Weights of a small mixture-of-experts language model, trained from scratch on English Wikipedia: 64 experts in each of 9 layers.
Below are experts of layer 4 (counted from 0) of a mixture-of-experts language model. Rows are named router (the router's row for the expert), down (a neuron's output weights, with its number) and show model dimensions 320-351. Each number is 500 + 40 x the weight over its row's rms, rounded and kept within 0 to 999. Numbers have three digits each.
After each expert's rows: a language model's description of what the expert responds to. This comes from a sample of Wikipedia text that the model never trained on.

# expert 21
router:570480493485515460486418520523490549534498576489451548519472465488491484529530494470563505455544
down0:506498537540444530464526463515501491501471487472576515510417486504625459499500477417447535518450
down1:462423554536546495453496578544407458566496480472530478437489536523475509537471519590532498528490
down2:506475461532519491486488486471483521506517543524518512517546535466548517492534494523568523485518
down3:493496480494497473397504440529494467499509521544502519546506540536483507564501498482478499450521
down4:499556463571486477444461502564491571535562466485573502511519480491552442433582455503505577564544
down5:464488483421388458453484512527500477485579501442542458539485463527550489503542463493518544486460
down6:415522568514516486463516519485482461470457428532480560547575448448513481504476507475530481541419
down7:485575482453464516531489506413448543513441542515500470465547503440543520501455504528528419498507
down8:501543490463548490538572522458487516517456468521545451499539498458559538508503510458400468528496
down9:500456543498546469487464506437472473567406490529507542469515527488544555499477484504517522515478
down10:438470499425481540461564453549515511498477540535512524554482477482517461568540518465511457504539
down11:473490486491389478397439483441463442518426541515584523512511411478546522529492483460513536480525
down12:459421444464373525507571469517366511551464557532455484437516541491474535550451510556505535495458
down13:490486579497494459459499423561442505540536610479553448462504573555502486561465524516535547556524
down14:511584499482512478525535478587469530480499484524466479472554587492527555491475550440478507519451
down15:478454480562559507440487489465466499507451469517487506488513516467519476517599430531503508544535
down16:565474508503464520417517478484473504565457536590524486543540473509496480524504483513551498482539
down17:536446477484473491508525489448485517489511494497498528500490444455522490526542451462427496559538
down18:514482514446499453513512473495449425522463493524569534564483532438494522427505486459549474433487
down19:580571507467481457533480502438481526478430522522500551513498452496473574521456535522499534369444
down20:537497533467557530467437471444553468527514514540553522518509437428519470450476554537486528536538
down21:477462465463523474537475552524490490455515501477563543508405537477498551495566506535478542483477
down22:420512457496449566536522482463474530559523556443542536493458502495551528504474518488518484493574
down23:499555548519437489469521506452629572592483436506477492511561505551502439512484421441452472425458
down24:505471637514493474536521538516436485459555504456545572521502454505478518485530471550509508523503
down25:548590515527555429595525461494444506564470593486423460479504516497504489479471558503528407436583
down26:514481470524459531560531402511500516517549472524512512562493498551429519508445452493481473477489
down27:471520503478515539548450556458550542495506534529453502532490507564495488486481488475487506571481
down28:513471503540495498529543529493495582478493485523479496492515538487433444477504517513453484502455
down29:529514514454499517497577534446487538489534517531561513525513563476501398506529552571605517490549
down30:519471469513503521475524533533512534554495510501402517498434480458507567553530507505471462522486
down31:504484481507595542526587504555490578507467514525486525456476474471487474531573503521511466521519
down32:437504463505493557557502465428472526576500504477454514508505434476445566479520408517623523410507
down33:540541506525431507471552574476557460459532546492516498434460540575507604505488516508532487517478
down34:496511463557515504529518455487455481465590478542540485519500494485502552516511462473511514530492
down35:494584495493500480463422460473483501532509565461455561492473511529538520507539472537527489541490
down36:548540555515487519420479501475476516477607534430479550490469529463521511457465453543501545499469
down37:516482468482472440525524494499555464537515457483502498455433486422549542408520536481478423490482
down38:441509508469503505551488475514518447500571532442472475497509518474534487507534511466511523512516
down39:507428440557439497574502454520544589473470489539496562542521509522496506481567528486521529496529
down40:454448508507568487451487472572451514548507600528473514550541450450404504425563509401495516481562
down41:517518444464459477520533552518553498490573552592514523449502453525512546488497585516520528528537
down42:454506461504499475526598463552440527445506485538489461501507529499394503500508503576489513466504
down43:512533500497513520483506536498441525454533485495479506529474571524544508446520538469545549502555
Name-opening syllables. Capitalized opening syllables of foreign personal and place names, especially Asian and Indian, such as Xi Jin-, Deng Xiao-, Ha-, Pra-.

# expert 33
router:549390523508505468506434448538533465501493513451499530530518498460432484569526505436510536405572
down0:538493508519539577575424572500543499556483526453564490438494539533432580516492504536538554485478
down1:495496461475497589514550503446495536575604466486472506478462536473537462516520519557478578488489
down2:498426501566545527544495474516537544491514425488548511415546546501554442545529495501492550456531
down3:429528440525514408491510525569502526572503511526497474523545483539541496450506480435466487443449
down4:546558497553481445576504492504499492542541462555554531517440556468501501478459531487450451522475
down5:465545444589492500483516535502473460492516459495473590474454517545516533468491449550560462451479
down6:426533421471509493478551504568458486503546603470492510569509548440563514454559543518549485535590
down7:510500485531535518487503395462538500517513497492538494475435523532527432360466476531528489482456
down8:485421511513480565486537477569449533591463450501417570470580455465483488561524524470542486544536
down9:505579476457477528481507499497539473516635454492471428451436406486523526435534492547441496518492
down10:543467512582485462511442544455529490493499541422462507498544498558444539445534499432455436557453
down11:508509554448410512456618462550461490456442520467557518471534523572454546511462510453464451496510
down12:535495468407508494490606462534572549438535458598545427467383519531589467516404498529541512465534
down13:548483483474560546503494526482435444440458471549507511500455463496434471467489510510574530458533
down14:500485529519499506475485553507529435500430471510541512507516493538566557568476456558553490541437
down15:497433514393469509515521488461514450469508467633470499487523511437505498523533485472542488484501
down16:490526496495547499488528492521452451533480525489507478522487544540515448532557461558512435475446
down17:562543543494492561498498550539487480538505437489491468482507513479504515531505520546536525459478
down18:494550497510483571412469425461532511488510495485527484528516527425570452470548504505586475554506
down19:564477478498542487472523462561474440564508521562479523540493520521507427530533511482491543461476
down20:444501473461471530521498552508482561551493565538540562453495506522467535479488530531474511492510
down21:474546550569530502510519483492460543484529492399431487491518547563437489541530440477508532530546
down22:467488513426457516517483430458467525510509556493441506501517415499522533478546395458453507535517
down23:411501544500503477441517529529543506534543481517542513483560472434520459473500490457480457515538
down24:537483539470495476524504488518462497478484505531489613467472545391425546480540456519508466568510
down25:541464491502493550578506444512509454456491500515410499561522450526511497514543480481520482484481
down26:487522367492493466527507583546476436523485529474457532472535432459472515504487446424486494494509
down27:403460479501534498514547487420456510450502485524490487486520567476535579581491472495463605540533
down28:438519529489551468549507547507441570449506511532499501515496456460475499490487453470459415518513
down29:467482533502457504483533501538486492448458488523523538545470545503514540496487493507497462575536
down30:451526508497506461481492521429489547509403525523520534447549480489451494510472569501608495505501
down31:501514476447515476482555485452452541466498538512416539485477452503491534512558454557535509545575
down32:492464542539497497489454521524489561583492561507496484499530493533536513538494453526524531462543
down33:525497485536482488579562478435488560474483516455481466457524496543550520483554431508449473477431
down34:590495491489478477533491503502515452539540561551472481514483524451445457475386522463539500517444
down35:437481481597434516506479517470435470485486438476549438477559536470520513477536549480504524559571
down36:490504456489518503517472532450545440500467526521473531506513436476501473475572453523482499475525
down37:514510530387550444509485546479517430513502481595498421565534496549479480494509534444521509492514
down38:518418514519437514463547492487476452446469483503522461476531504535555531490460500527492484496479
down39:501528520472551491520484463488561508488601537516565531502506517476526513523497545513498535533480
down40:555494506537481437487531553501508438475472530424511516602464462545538491509490520505541501525491
down41:422458459584487404498562477533504529533442509488530526463543439499455529514487555487530539560501
down42:547526514579504456472526446579508510478560482493508599486449513508586455505471497481483514508452
down43:483487495458531502453507497454401504533520498567569507554464472466561423524483552518484484518566
Consonant-cluster word starts. Early consonant pieces inside rare names and scientific or technical words, such as taxon names, Myrt-ales, epi-s-temologist, Sko-blin.

# expert 24
router:509453417524505437446489473535550544484462464467517568560503582516498465505560529424533461483442
down0:510438541473467462518457518512426474497516481546532518520520552507475517448574461480496512590500
down1:476573582465554444473473510468510443515475483513479458538488450468553530486396453439546451472494
down2:506506502529488518446519473544458422495506460516481529522516478451440465516506440521463407486480
down3:473468473501513537459441478520448446496509493485482514450513566479462511469561491509433524519555
down4:539488502376497522475558508494478470531565498481528481461517447493570517437459488537488542440452
down5:472442513487541493554476475531496525507552487533486503504481508532496448529503490562476481517453
down6:479504513434420505545479550465515459552496588444487506619524524498518534471599539527522502490482
down7:529593469526486503474532512522463507459560537430429556474506559460463442580472511470486492486521
down8:507485484507568554512506468490448545498563433505518489476592460428485481569558431536494497575556
down9:545539434453522450506537446469442515537476518488542462531512558550621451511527527577498519560597
down10:513473465518497540562431543437498518517511507459493527526571488553459448482494490519418491538492
down11:457465523485513502478454561523480523450515494526503509433532478541465491480504520468478522493517
down12:455495489508519537504536509527502504470534400523510474488472460497486461582465452551507475511415
down13:456495480475421504532527501502528418484465481514528444453490557548502501479564534500450446489502
down14:486508464524503447566488480528466438536505462520493505503512553527535516484476498484537514493454
down15:546508489519481398605492482527467512462469532462514503516538547541490542463520555417491530483498
down16:489553488536527540465489511524474496462468441575510497458521473466418450537399498520538526494507
down17:529519492506501531506533459437454457568570553521572470493544425402502558520464535546540572536506
down18:519490491497568505525530560513449401469526482502521517557478519516517425458478570492435494460487
down19:484445426534606473577497551528549548493536452479437482529530509452492509505498439535458503544517
down20:523479500548472524542430534441500422537528489501471487566404476482525461475519525471498456478554
down21:550486502540519478471547455468477528598556514440565489480484431529495481428464512540433512547467
down22:526423505453506421557513534479494494548531543528451446517457503514511421502497433473459509518500
down23:489589527600445467514578546457499457503503452454484523518494448474555537477496446538514536539478
down24:475462610488487502517488470566519488480535503485443515508497487472455426561490434527532549526475
down25:478443484488458529440508552504524526494531468475479545581469494528452514472420525518536523466443
down26:509496536525513573454489472508611443507518489512539487524472513492514496534495446492555457534566
down27:522472456517465567469436464445550445548498487522546482576510469493474476453581513513532517566536
down28:515537535535489552496543480523462509494492530568484569460519509467556498454520526494496497472502
down29:456493496478441575591481497468511581564425526438522515533484485526528499542545506476473488601499
down30:448480546460500524522504518507541532514505499564361577529482531492515553482511442459474515440470
down31:439465469476533492514511449484492480487490536498533488390481452485487471522526592455522539507445
down32:510501454499434517462500524466436503548525525545511496490405522441547550483504476524552500536526
down33:515479524555580458496493481481539448406465493368389514527502518437494453458476434471490543490495
down34:524462475517519459517508400539540553441523501538484526513429589528541423480534508508484444495421
down35:499547525472523548494526480498531505498532557450488496529523557530431510535452521504484590505514
down36:633480545525477434484512502469460519489541522509493535501540580464529518505496502566469471495516
down37:531500488538460495495491575504462503487549499555480542523506486518491455515519464512544564415496
down38:479502524464510488545466423518476468506419484469443562537489511524524542434618466480441513494458
down39:436523539523455550493529471528474493473467505476558516539565478540518473523490485500481569500511
down40:482549559479471396421500524447439504454450533501483537514559533463482471507506531464497497504455
down41:462466531505538444474507524447503465560457500515475472495499573504562449482476439464681538435529
down42:519550466470498435509462452522494544535501516540568476466487534537526524514480540510565530540507
down43:469508511487540500430492462519513470470500514468464490521500463531529443476496548474487528482504
Name-ending word pieces. Final word pieces of foreign or uncommon proper names and surnames, such as -berg, -son, -ler, -yan, -chin.

# expert 13
router:515532460524488511475486489473489441490462540493510486529454516541502548438529587487478492535455
down0:449508509462479561523470548504428531485547512478429549486474534497521508504477523513464565492535
down1:472507447485474488483554512487455508489508531551454561583543441488512540388469528549497504464472
down2:526540452569558472510512453497503515494502485482520505450563566516537493495483536481481528573494
down3:488425413525465549493519491533547503555439489486468465504520492469568496495493514447525500518452
down4:478484522515449562482594508549472435513504498557457424451480489496504494604564505463497569478479
down5:435528567401480499465482472518482522519550403533549549531462427486554482572480494495502449464467
down6:469435462494507468484492443524467513498474544534476547394398477503518552532532500480512497491552
down7:492529492505527522459520490537443557416514599494473490438511503524472495508523506446475401553459
down8:487466464474461441482482521569485528492471523549488499488546457491515486498569486446545489492455
down9:504499524539536523476557516508474523491503536507520486493453531502538515504514459524542563467474
down10:524588522475423527517522469465522455469472486610573527505525421543543526498469474442475563506593
down11:541509514589503521536528479474477488517501514510501487538438587537463513542524543446498490505432
down12:482521487514425527491461506433456490424501564534523470474511505486473552425524473500466518490535
down13:509434525479540427384522498528415561433527594499485551491490505451435543518501510514521447540496
down14:540470495473568542476495501550507506467648518460511580551490490520584488457507542509588451543415
down15:479442443475581519562481492474557547469462546479455502532551505429507476515506541475539499458483
down16:528487513469510563541510544460549511483517534504443484508424472563499525512464473531599487500529
down17:430504483513434446435469474496493435500594528502532499514560500549512513509486512514494451531581
down18:497533487450508423542535518505515487461504479526526516514470468402505455423484548517525468485518
down19:469499491653497492587477442457478549500542545523508496504498481501514451497464448557491513461488
down20:543400546468478477449521480485492495494507481449489546528565496494514498506495531516477509468434
down21:458496492468554516575505524504528514527635421510492467454484555536460475504519523524512548557528
down22:490464506531527518462519572519464462539518519549449513573583511534583540496408547552526494564511
down23:488483497463457551528528486537601491515475566514457474541515500488514547519484526446489412559480
down24:414572486413527578445554503510565504489439464450490517533525512486562468439465586569502534578453
down25:429459475527534487535501558543508518509441507413500503478475521508419518468558475446486480584451
down26:505482495505404544441498459457483503548508546613564494514500446448513552589572570503471459550543
down27:480484590467508462509470515530530513484516478550514478547445497514516471461501505520496511444379
down28:561453413477447544461535424474489509532536495529528485469521532541547537453470590527498544497447
down29:500485476475543540389462481463498597527512573612582468465527440463516457487517476574498406519515
down30:528497460445510497551467550556507558529501494442440525495599505520450452598493478474524451577472
down31:483404469477555522462513567436459511447447560544471538532453543509437514528570461466472477506502
down32:473454588418487490551544499459444506519469510364491519541488516430504454462512501522469504507464
down33:493478433498465530460524508516416463450540496527533513494560473500478446461508509549496496538434
down34:506469558541539498477533443487461516565466552506497524496493519427512510597502529577523491458529
down35:488523531547487532460501497502508488449437502535573457489480491481546489405480542537536444492521
down36:519427473536493512484477483524457549502492517549468556451541522481560493478518516543569541519530
down37:456525519532534506511444505496454546481539472489474528519548527501460443499502510423564511466472
down38:470531507519491489512510465460452446555542505504475520458568425505462438537488477460477535428467
down39:531548487459499515553484543543517530480450463464484530603513492527505492548482485498441425497445
down40:480516489559481467491505487501537538495483518501506491522494474592434449482568543475520515531497
down41:497494496516477479452517477436447524574506481500484476471493469493465504547466465521539551485495
down42:481487407403485545521482534544487479427496554474493504499508561463533494536534481489462462552502
down43:497504468488483511479573561539459434537548527470498545520558511501471514490463411502505476538491
Mid-word fragments, foreign names. Single letters and short fragments inside rare or foreign proper names and words, such as Huck-n-all, Goal-t-ender, Kap-it-aï, plus hyphens, According, Not.

# expert 11
router:523515545589494481541569495578432510491476512498505512492514450461526515502541506501505516469532
down0:583441435535414453469517497555459507489517495470430594453556429437568507554524493447508535509497
down1:447523449484486420514484506517530419506509524543487498466530456470487494445555456446563479498496
down2:480502536498571487553502562474500505472539517488439556468536427463583535497587441461506548508489
down3:457502472562497526462529432490467539468528489558494460492479435542488431495538464534492504543472
down4:485485482487439479413489504494500493482494503497525529465511438533471456526486541477489543582542
down5:348585471540506484532501519448482470456551491532555538494547460475539519503562427509520515466490
down6:534523512523485559512465479488496568486533557534507490521516536509432469431484492441505538523471
down7:470466521519537545533411526542476522503494514504498519509483414472478514547495584519459527551552
down8:547455422478529505538449475528535549500498533474527504514442499526530529456546517545544488484513
down9:478419491476583553487501553521466496539482491525457550497519560468532543463453509497555486472521
down10:566481431560505506529472450574486528487556535484497509486582494498530456531514463502569571524427
down11:515450580450511476530565474431461504407520462546551540538532485495548502509459548579513484509494
down12:460556472510517458515482566487507524526529550563496504520479525501457460559586476553515506476511
down13:493455569538481502546505498518458461542548558534531587434480508491533543569464520543478545649532
down14:409520523479535585466524462515503526545516466500495587530483508488476541516513502485468552438536
down15:476551459499559456528547488520542430514505456513559484533523453461560509550463510466612498528514
down16:451500462470493437573480492533494474515521426551504507524555507568445535511571508548539462460470
down17:501464512459500561510531472535528483501473525520518496481534504461538555564446541469513498503564
down18:550496434540542479559504475497468446533486556488551455524525480556513472503516446505478507460476
down19:439487503384569522531494494460486515415540457556487474456577535536535513499433475451499539519461
down20:446536460555453443467491507471494484502528499570476524427544499547517491476513541557562491490500
down21:538493519492535472532474413524473480497433466511569568471534477520487624481509542490559446552533
down22:465451432513467554541524494535572556446496510542515513449506507474575520496465514465495522522506
down23:497584524546539519575495525472469507511524535486464505628529495507517498518501491450457519458470
down24:539570435542487544477484495530506466543578439549473458566550508473549512540545532486482491504473
down25:527450496501485508461509524558397504485465517530521529527430473511568477463549493492584475451484
down26:514470532544527466513484526470443505470483427483507467497511448485510482531430531500505481502459
down27:554465545518516466502477476540490503442509534511506527477536437502452578496512442482553405450536
down28:411534508533507606510481442472472480612466504530523532479553494468524503557527508511507497485452
down29:486469536524444490465485501490493511496571557472499592489538571500551466487509604548542520536428
down30:482479451495516486516504516500507518539415471528567512571485542530544473455456519569439463497498
down31:566563483500509510556542553597486527553517491467532511524467485460482478522494506496435541529549
down32:452480518532527461500492522495514467445467443484467482516534521462497464411511541553509489490581
down33:499475484529471475526503412481531479481517576466508459541464483486396523518526482487479553493518
down34:542499567473472512442525495533478564432511545534553516490469438484488456467457535505504487466477
down35:550530488479506447511519496514560521460563564497504482479581496429485546537449500492445527478477
down36:493530492555430506479452447522508529425514463456499495493438475556530471446577467534524521448435
down37:521577514550461511414550510480508466468518552475492516462495495464548528459495487432491515605471
down38:526480435509494474481510487574447450526528507512560477609569409498528534466535505510555512539479
down39:549512477499528544460641529490514504499533488518453511511552554518568511436567479550559493477475
down40:507552479491570475433481520463480488499511453450514446504560449612527422459596483504532494493495
down41:452469467495497428478478502449487537555518502595507487479464427487493500501485368520470507486451
down42:410540599530476532513546508540502407482527529521526452435559471478398554449455493468526536527458
down43:530528515465510584548553456499506539494536476442470523533545508505530475559498502524399467451459
Proper and descriptive adjectives. Adjectives and name-opening words before a noun, such as American, New (York, Zealand), national, bronze, Industrial.

# expert 42
router:509446484457503556581509521481462462525491504546430434458504453529463475508495507524492555476480
down0:513477406585599542531450484531505462545483527533504551496486497479520489479521568511535508541570
down1:493499480507540503516549539417506436498465458476569525561600513495547429468537576506453427507503
down2:444509502559446447514532491527551465493484533500541490450496527515511521511550491482578521466534
down3:472459448560494468513522501462529501519497500480479552479539453523631506436473522498504544459542
down4:475494551472528452450506502467555517455560448518511445538476483558521531513574569513563545424537
down5:500457519473540549512485430548432490488536499562542462470503492479544502508521485490543550491486
down6:411551475502534500474483516466436534509579548528461495424553466480555471474474484496538471525464
down7:543446571546433452466453495433530537471496498442493559526515406468481540508468540483485510434479
down8:454400556440555551542490457526490465582476473564524518553564464567506553438541600513527532460512
down9:446469524472490527459443523522490473518450459512531459505575508495393397527520467559554460528537
down10:516568495457500454541457519473517455431536485461490547477500532438526419541563538451536509454496
down11:441460592492508503482504536573504458559469552459480476427507528485501453510504473491449505509464
down12:475586497503538483523492455475428433501568411550514444515443497432499535526498585525453520490512
down13:504518500550517503539523534544472471490499508516484488472489486524522501500483515509526507528468
down14:577520457478558504480469514509579417479476492496502546548463463509429537463468528480524570489523
down15:489471495550559557417534464482478439509519486586495441419540560539523453481458458499496523561537
down16:453552481515547491457505584497535458491487433487535539419519447569504511534478512466475433525482
down17:449536542487494484468595520508373472542553450557511482430478475481504511508456507512538554535471
down18:509547533519542452533531522498464507512531505512512479511506537522525452462542504539546456454491
down19:507527464567497524378542562495425439487509461470559461559510567500541473488544465567540478492381
down20:544463564525545428559506524493463539443483555512519537527496511554447519511536469502563488441551
down21:431512486490468543546507526576591555514544434460522515478423459477520514532582496534562516474560
down22:505491525567475572519499586572476511463532487572513406547479523491565503490482525509455492443441
down23:506413543454533528501557491505480484496499509534572588492464538457452406468484551473556486540380
down24:492575573444530542460520511518503520523490472418467534470558441531527553564390479464535511487501
down25:507401500453558456540487458526427535518512498543569524564521485537479524551481482511510515542447
down26:454472492514407555539505491517458532515496497550466551499513495553516565469510527530508514491489
down27:531553542561434512507503538518489460483498527568483553507474593581521454502505527583558452440439
down28:499471542511521494531487515550565579503483487456468516518485514542517543412487577450515482546516
down29:592449566538570636505476545540523494469469496508572501481497500445443564514525498538521483510509
down30:504545499513465475492547507505395458489495532473502499532501492587489518573511494493515531448517
down31:489425445512607453562474465530439496571435558470416494491468549527452484498472467468497551464463
down32:454486432512560457492532458501426478499516567511485535508519494444478459553555551534512449494571
down33:531490424554585454478497499504429481502542451449483518513491466549483571488465528505536452451525
down34:521510496473491495465522491476525530508439470578511492450435541515456496539498478525515481402482
down35:538529525494508542497462557545466523574470536462462524467485486479543470494508480552513546568470
down36:561601447515437476564467512544566542519430465467472497481548475499505551436494510451505475434494
down37:468476535535477515486507513501490433419547531472448516516484563518538540392547498493513485477519
down38:509550533581514545429511490512392480414510481530534521536449392509548488540594515489575544509472
down39:499498501468500547475445507468498522535541455484568436525480510564556492496460445450531454484495
down40:473511483490495473480541460501442476448487424456550533505532530506496465491444533579603529516519
down41:496557503445560543593540474521462534482493502476510531545552545511428530459566530509556449528543
down42:506495516514427450416495473509465481507422532531430476532449453440487486501500506486548456420567
down43:511514474531575534493521468500531514459460523442579597539528478485467536487482506519465456507401
Word-initial fragments and prefixes. First pieces of split words and prefixes like re, pre, anti, un, multi, often after a quote or hyphen.

# expert 53
router:491433524487500543560461482522509488486513562550446478499568477545470523554554488509554494522587
down0:424473486567468502508477511487514559557484537536469484532481482492485493545438540466490454491486
down1:455508472457493559428561541527511499498466461553472489505559555553479489472479561487514570536561
down2:480561440513543541491413492468472482493511463556450440463537504483516481497440532505499554504646
down3:588430481445509491481508498480445542523466471482570580487502447536519532530514504520568590553452
down4:512454482497582502489525508502607480459500490558535515497574405530462519517521522508578519501526
down5:518466491517508471531479517503549467601528481440510496539490495555524562488505511489450485500487
down6:547452586568515545522489504522458517498504487434518484491430492476460540470493510449447473478471
down7:558461450480508492521503554537468519447563569470553540440517455465458570495537532550541604483495
down8:509484477459463519479532550476526481497527536432444500485498537489519525469529418454469597536476
down9:496572419471530519582531490563453440560485444566508539559628411565470545436474508510457540520507
down10:451538477505493441531521508508533513438523494475516430602482526515547500529468535453483483525457
down11:478476460469459495577437510563416520503524419504470443494513467561488615510509501505529547404473
down12:506512447537507478497559510587471524524475490416500543480512494444455476515527501545522516481536
down13:526513481443508439476471503469527600547494491479476510496498468471504478472466516460543519499564
down14:515462464563548513601495497535561547449474508478543492576448556465512524476412506491538529483482
down15:452444503501475515518485504495488443559493437478483582515561520484547524520509421490557483534523
down16:438521434491529552457520553554472479468537471506566546495531480497475522507511507522486497567500
down17:528450516493463558456495382485512447486470554480461507494517556456415490531521552482503490538539
down18:520479531501462523491493558479558433522579536527475494504478438478510425543534434416576455455536
down19:484479528427516525513500482501456519521523461478529555583532491549492507508489536488479490457506
down20:474516407487487501523541456500525535504511491562505506591484546475479463418461518504465519512490
down21:440481509477519540481492481519486473444486543551485499483521447473456531478500543497485502550551
down22:450525552542510439465467518459528492500571509500570444516503472443452555504485520468498522485514
down23:516530531490501547454477458533483486382491494463501449505505507491583435497514494499531532519501
down24:462457495476486467445475487522502524530583446455565547545477564442549512458520489516511495533413
down25:553517479578532520420479457440559503511528500502494446516568451545449501505498500573490591564572
down26:486508477509492510511519493565435453542490467533580484559552463484507506536574483461535455492548
down27:451559450559480448495522524513455526509503491584506457513562472533515448459474530510453548533582
down28:483487449470525436454545531497521476544509529462539499523496496540545533492508499541541476453454
down29:506521505490467452487504473528521500518524528504493463610518523495527428449490503478484534521479
down30:515497505490439544452515496539581513479495516473531434533441532564518528540470437492536545587484
down31:547576392623517513493495459461485399525526502509461488552529422508471491479511486501485484495543
down32:551488480457524585528435543471521501518448506478537540525543465536515556501495520497532476457487
down33:498475463475549410529512516474514476507565437539474620479538485410492458503477487539573561540459
down34:448474440557463500567588440521498521449496446492531520460496524470543504533534432500470453525464
down35:476469417488522499520492507475451498478589499522563539483482493515482477422489496480523436513514
down36:472533448468498523534498459542577467508488467500533458508420547492468464555476555544481497587516
down37:506527503481496489462497554524557522483479480503477519537467482532502543523456532527511506487501
down38:531441453496535530468509563490466534489491520530411491486457473461442513552520562480539587532498
down39:566479472423521507411458462524553520499494498522509488500490472491447569541520525472575504552527
down40:532509477442435543519522528532499424473465482450495485479541462532451502536526553514536556454466
down41:485437505492481453432444541498464522508514504601516568561498510475526525487476481509543444589491
down42:446430472432486518476518434473521461500486477516466545579498455488565507520429543552482555546458
down43:587483487483498458561505483507523514465456540515480528422525469461462560492554542527497485425444
Capital letters, abbreviations. Single capital letters and initialisms in names and codes, such as AC Milan, EPA, S in 32S, K in Kishi.

# expert 51
router:485509525509497539507455487562473503472572492529520551508546487461491488476479452503531521497579
down0:494592476458424485481513437519508536477505491504526510534533513503557472562498472519518501529511
down1:513493512508444578500482494465527468484569561488523556483489511511491471472487506497491426511477
down2:482475485468477483474458562596464560530484479494500561517524447499493533500445562432494455505486
down3:440495488476497580495534508535501572525515489461447500475536492540426514509497510390609538527457
down4:519521489473388525490544454553512481476604474470495499534433498555516534509423482606542529497496
down5:430498562527550452511496540499526475523493631570473457480480559580468541561495488528523522541475
down6:483547526502456448493488539526538530430500503510460553514574546480480460482474514496470557498475
down7:477447523459512445502469483518445507512511461488558535527485535464432519433496554486534475495477
down8:507452486514491468469561506473525508579531499457535471469550476527518490483542448525438468532456
down9:487491545597483438580569480512508450444482498514501574544519536492513431434548470464519460566467
down10:482561448514535548463540566484509474503557522580457527511481478503527502438430449500503464562493
down11:483538549518454399551510507548495493506496521490551513497522476517527550545385395515482493518468
down12:537530491481549480454514478513506531554426498520545532529489466407503428507567532488497495572502
down13:465530485485417521501498514554463493545496520526479621498502494522471505489469573512482544532508
down14:477502479522529557541472459447472599530519547448504510469481467559527487490512530434513484422483
down15:529550517496499480521493533587467468581497529553491497536573508532543471513431565505522569422508
down16:526442523566538457520470482473563524504501509548533468551519472391470501489552522494489515483456
down17:454509561458488557492478556461524489558574549503529526549507540490417493559559483546534506472511
down18:504466525570531509536462568520452528464521494515511460557519529513508478538484497489446493593476
down19:450484448492556496528505508489538516441514493465487513513481571486464493518516503554453514481519
down20:490532454449475484539470459472505478504485511477486554519538434543517476426520502502518534526508
down21:515456532531475483419463514548525517495527482528493532545505510493475490484466472515531481519544
down22:386552483479551502530502545487510463510519499428453530557476517507451515416489420453539400553572
down23:528425522582558440490449486550539547530480487477467467482520536530479477493557504513450551495511
down24:530527553479515486528467448551547506520489561573519534484489476416540486522484518576588531517525
down25:505420479473464463462500575488445536421449574510504528500547513516556583504522513532469565498510
down26:558508459482556417519597505476504501479490491505452496457456524558512546467504562475421484560510
down27:526443509520473528475545450439484462489495453520540524506416505442588481502575487548516515531453
down28:523538558550457531472524442418452480563529467501598452463513502479467483530490504500402569441509
down29:507448448516420484459515510595477511495433605476489469503505529521518470526519552448617469480505
down30:501502485467476487487518490460541397485513480475499506510510566351541527440462494422492521535520
down31:423534444459516485459488506431510524520552509600493501525516542510499452462556472478516509577498
down32:453433519460474466485472470449444433532544538598504440474524554437535510502498424510507539439434
down33:459506553504556544451508435470503489460525470447587505531482425501581478459507448550510431513461
down34:473492459467474522473550494387476454573503447498517515572556494448493481512476484512453413510506
down35:458563504473543549526552471381529505598582547478578499494481478554526469564518374497517482537419
down36:549513421515504400474439499450456503529501472514440479425577539479547499550572454510451496464524
down37:583462521501545502547517489441485542538507526513474550449533459450416518550550528516493491477497
down38:437471499508511439527481430482520463540555478454494515571499506509590541520469399440557523539526
down39:535464501478453454491568497550563467485519461449482460527424361448543507498477458514586512548489
down40:578487540520427499466563398515417481543497499532531467487502457453542523429445477547503490565546
down41:525463452474501486479512504464534516510433561500482512551566470499477435457466439477532485567471
down42:479474504474449504461464522471505505495501526554461540487444490561514512545447489514520424492436
down43:443495506520512536427535492575425497466489570491451431514430539518443487500565482470510591523585
Title and compound words. Capitalized words in titles and hyphenated compounds, such as 6-Year, 3-Day, All-Conference, Red Sun, plus year and million.